Experts of a small language model.
Size: 14 layers, width 192, vocabulary 16384.
Experts: a softmax router, a shared expert of 64 neurons.
Below are experts of layer 9 (counted from 0) of a mixture-of-experts language model. Rows are named router (the router's row for the expert) and show model dimensions 0-191. Each number is 500 + 50 x the weight over its row's rms, rounded and kept within 0 to 999. Numbers have three digits each.
After each expert's rows: a language model's description of what the expert responds to; "mostly gets" lists some tokens that are sent to it at least half of the time. This comes from a sample of Wikipedia text that the model never trained on.

# expert 60
router:496453528484482546454589510503415454542459544510418554524574473556530468513444524440486473509553506506451515562416491535495493454497536554462443442479513427508479571495538484468398469432545559577475445460479434540504560485426533403484517519590563423490574569569427421502497602580524442455547519570448558480417477518491517451637559561529429412576511491465509474464419511497598597501409451566484503469465493590549528544527453441523493457414458437503484538549507565423388499427448564489576511459478488547442522487502494395522471422489510462515507453496428484443435457451504509474
Description: Abstract nouns for activities, relations or legal matters after an article or possessive, such as work, contract, lawsuit, charges, relationship, death.
mostly gets: " work", " contract", " development", " land", " trade", " success"

# expert 25
router:556510564561502472497565529552475516559485546459499470470489477496431451580447554493401447481454550559486531465458550537561393493440559442421568543421447596462528470534508460426537449501503573524475568447477480525521466585513487369486455538484552489494615484499491448405540565536481425592511468501477535445444570494581538531546533598489586433511497444515465562529477469565441529506495519552418500535509441550523481477452590405443522514460457559483521505477471538546475554397502666507552493513428448535569587510489534437485387481514535413484417488523477450511439520515555513502
Description: Nouns for people, titles and groups after the or of, such as President, king, emperor, wife, soldiers, patients, and first names.
mostly gets: " President", " king", " mother", " patients", " wife", " officers"

# expert 38
router:461417526581549429566504587520504492542505508423568458506541566555494519554512486459420563403543523560465538491561501485467542482480528584476486464412527484442458406602523511445536425468520581488460469471488498461548461530572432544465460531552552590582532521449547455509525428455450456621514488520452469522575536530521563517469426555549625443536424501550443552428514561545439517551558512545493594462522495544510433570572562498427439559439526510534545567534567458511543555447532482534487564547525517522493610536545540534458553516432534539456422515568493522464490579436599499562
Description: Parts of place names, especially York after North or New, and endings like -ampton and -ford, plus other scattered word pieces.
mostly gets: "ampton", " York", "left", " A;", "ford", "burn"

# expert 22
router:445419495605533422554501564541537487597573468410569430514504547557523538541473471454415549403535549567464528500581483493496585501472542590515500459438493475450469422588501539461543445441517555481465488492500506470555468540560435523495446543585565578589513509468539450469558411492448451591500449526484456509577522530532553485454441494540609443517467480589461487470452560559444539566572570554528572519529476591481426582558561471421428553466511481512538577519589463481539515459533469532487567554529462529551598519518540499470576521432527524457444495549446485445519558459576496554
Description: Pieces of model codes, route numbers, dates and names inside tables, lists and taxoboxes, such as G6, H4, K-3.
mostly gets: " HD", " Altern", " Pand", " MS", " Document", " CC"

# expert 20
router:430433409541541381508592499415418466427526457468529517574624560563389600508597568423469498478575458491506564565504542456513519520503513530471516473543551452460461490585553529443499519460558545510558501505503478402556418423502481502443530440527508534468479491494498496538517501467483519479518551501537465526539524530353448578525538457567459481528427445533463540528421529544556594481581494419452416461500512517531484434513495512517481543425467566540544496453491503452492557469550504497416512514553577451451564514474385509593469454497460449410543597493449558548438518503527482417
Description: Vowel-consonant pieces inside longer words, technical terms and names, such as et in millimetres, pent in carpenter, orm in abnormalities.
mostly gets: " geomet", "etic", "ilit", "met", "orph", " recept"

# expert 44
router:497450509511441460524585463495493450505532501445537521622561452404506423548518506523448471424403563564467434576483574505452476449477468501449575510514463459396493477521429557519505390564492527549428478455520493496529476457472456561512551566465536564592497421518512453441588481570543481500508521439460538519523458471581492575508531584436587451572529543471442477574460490507528525529479449506478602453562470543528512498577492469391478459458385501436538522468499537509462505470547637430480576522559537499416546477610500571444526510501582521456443501521449559537540458459552606517
Description: Ranking and category words in tables and infobox fields, such as No., number, List, Total, 2nd, Grade.
mostly gets: " number", " %", " Animalia", " Category", " List", " Type"

# expert 63
router:467484494553513438461568512429411552392401435414561489479510530541392562567583564427522590481538488493472586511425472459543538418535445448534477498476501516494482464470573497491416442440519554548420443482577549428489494472531492544474429510469494487521553524473577562476473529536498475536540519508562458482522532441533488522460531577462549401468464497534503555573411462570543491513536526530549456460515466569620472417546517559588461460570487552448475516471476476528472520474503578591448502562593566436492494475437416534454420490465563517459358529504494525571444543436555470439
Description: Accented letters and word pieces inside French, Romanian, Czech and other foreign names, such as é, ș, š, Pierre, Lo-ire.
mostly gets: "ș", "é", "è", "š", " Pierre", "ár"

# expert 26
router:469548466494599433495612483518388469502569433454477579562511524493469498509563491487496453478471448535517569507513547426493508579534510418499477588579582509489518603531510550587398554464507452581570462566490469466507474542509442473464488397539485502515490456521534545530431491426552463503585576583521510447543479502477424477485546417479416516428474475478562540438472432526504502548585557491423428556497548436543517478509500489481475551404464421432506484432529516477522541536536514393466430449510454472608491496554448485476396493425464441462532518410566390434471518496406539518
Description: Opening consonant pieces of content words, often after a hyphen in species or technical text, such as fl, sp, ch, -f in faced.
mostly gets: " fl", " sp", " inf", " sc", " th", " ch"

# expert 40
router:409456556525544484579515552516568531497497412422536364465508595527437501553500539464459464425594529518506609452497514504494456535472496556440462414422493539519462438498515514436523444481549563458445489490575529460503470522557483510558446523548591556593549487413519502472501484459478449604459498457427511508435523497459565547546427526526574422589481583591491561444529476559481485534513554540524631458497528457445464548505630491456482547451498508486547542460507495484476509476544436547407547486554463598477518523549539521480528547416558491440442527513396564465501562458603469458
Description: First names or name endings after credit words like directed by or written by, plus country codes in sports results (AUS, BRA).
mostly gets: " Kingdom:", " CRO", " AUS", " BRA", " Julian", " POL"

# expert 36
router:431437505581523461561503555506502478547550438417546430498543564547492570526509475451438586411528523586505574506557495544463550516471528552491497480402527493461464395614507530453533419446564537466449497441505539468564485515595443518487479519536527565568509494469553465487540424448463455601512450532462431459588518550545575508457413507549621428532470469550467515429473520545419513562594516549523582501529500547439425530586551462434448542447485468520548556547557466502565547422533491532469551534523500533495633508495523512487561519432501532453407527585479492466512531485608525564
Description: First pieces of proper names and rare words, often capitalized, in taxonomy or place names, such as Maced, Idah, Garc, Xanth.
mostly gets: " Maced", " Pand", " Idah", " Goth", "olk", " Bark"

# expert 33
router:493472446526490485570483552518577518558417455471513389466508566570465501530443581510463528411544476568508535521572505536499501483456513589490410448420473502454445420561487434455475417408550602440470521501513523520491515481533418460469415489601502554586527528471529488408596425460459437602430476512506472467527571510480539541519436536493586413588476490571457523409434533578378592553526569547533510540475505542484438532526534511504466538479452553453563592520546487445518503513529452553501527530490467530564554583444507503493543488509539527448452544547458513411503574510601538447
Description: Closing pieces of capitalized nouns in organization and title names, such as Rights, Affairs, Integr-ation, Lear-ning, Therap-y.
mostly gets: " Rights", " Affairs", " Services", " Information", " Management", " Training"

# expert 24
router:481547467450477505458555412484399456427452562471422583495460567543555450434454530529550557491485526545493531485491539537534489564466505442503502468501462477558514520577416428503502574451505533432515508533475414476547506482419449464495495456593565497450495514521468472484368548529525588385541547606444506478428496570465535401597488574541504593439439520479497442539534475542545571515450387450479413557429549447520616537446514402507480584465503430504435482482475484545538449472508546529585489501459453398505484546484504468523478404467508531573499541470452419549549471580535499510
Description: Past-tense and participle action verbs and their particles in narrative prose, such as broke, crossed, took, moved, killed, jumped off.
mostly gets: " moved", " killed", " reached", " taken", " taking", " takes"

# expert 54
router:442464482533506478513562561409402506443481458422564579532542535567446537572554509517522484380493416541493566589510554478544563464511512416555544497552513416496429479518513493553477521463600579540522482515526511514482471404541456499424493463528440487463487517469438491527476554475461404523561531499590425508515534489466485502518608457496472453499452496460509595519407438545451484473573539438447350466475542546513467398554511495508507509452462558482528467504480598455538589622518537462491449476590494568565463464390454503533461521501441401428572492492453506583451528480488545550
Description: Middle syllables inside long, learned or foreign words and names, such as ativ, ogen, orph, ard in tachycardia, ant in Atlanta.
mostly gets: "ativ", "ogen", "orph", " academ", " princip", "ograph"

# expert 56
router:446446527586563455556507600508512504562536480420562439501535591553479534537504485457414562401564505537467541503575488478487547481477525585482480486417530492487480406593512533460560432439553543502455481506471495478556473523560431521471472533538539579584554524435540480527562427481459453607503461528460441490575543516540574466454448532576609439533474468556435503459475547521447528583596530529533584476515505547523432559560554493412422553460512507530547578543564467508550564430541466531497562565511499567503621506522539540449560534426520527448427519559493516445508573444597480561
Description: "the", sentence punctuation and noun endings in ordinary prose, plus pieces inside Indic and Thai script words, such as transport, alarm.
mostly gets: " Kingdom:", "wareness", "abilities", " Trust", "stem", " repair"

# expert 52
router:579476412527519426562503417567502505604461542608591572503487504537439515408430596523550476507516509531472493529461513457448422492513547524461414453527479540486502515481543532447529398495451575496527545524556474558475560444512431478450465489473490540515499548511456416428548576540452535520485495471518520524505493524521549567566584524569507424611484429453438444582510452572592463439491556499557429445516435602449492450484461478565513444556446568427484425477386557496454521475513514468446565478457542518523394506505455443448417499506525427503524428521512465552397558556524533421
Description: Head nouns closing names of leagues, parties, legislatures and competitions, such as League, Division, Conference, Congress, Senate.
mostly gets: " Representatives", " League", " Assembly", " Senate", " Congress", " Association"

# expert 41
router:473527412465522442498463480455478455402478498489496439546516491561418570514582493393459487495451489439503532527526516457607539514509435486550451461448462486566480500415496524440446560530569589518459578526497536518515532366585483509468476518529469507455454499474515554519445480497472508555514550407552387529542459471472500547468533527458415438429504480538524545557467413567464482388443498518491486515418573501582559469543516476594500540627570645489415529490558475545449449554542505550489420524513516529591405597439471521530466498512528502460567546536558484421429472490526423517
Description: Middle and ending pieces of Slavic, Indian and other foreign surnames, such as -ski, -ová, -se- in Kudryavtsev, Kumar.
mostly gets: "ń", "ski", "ová", "ä", "owski", "kov"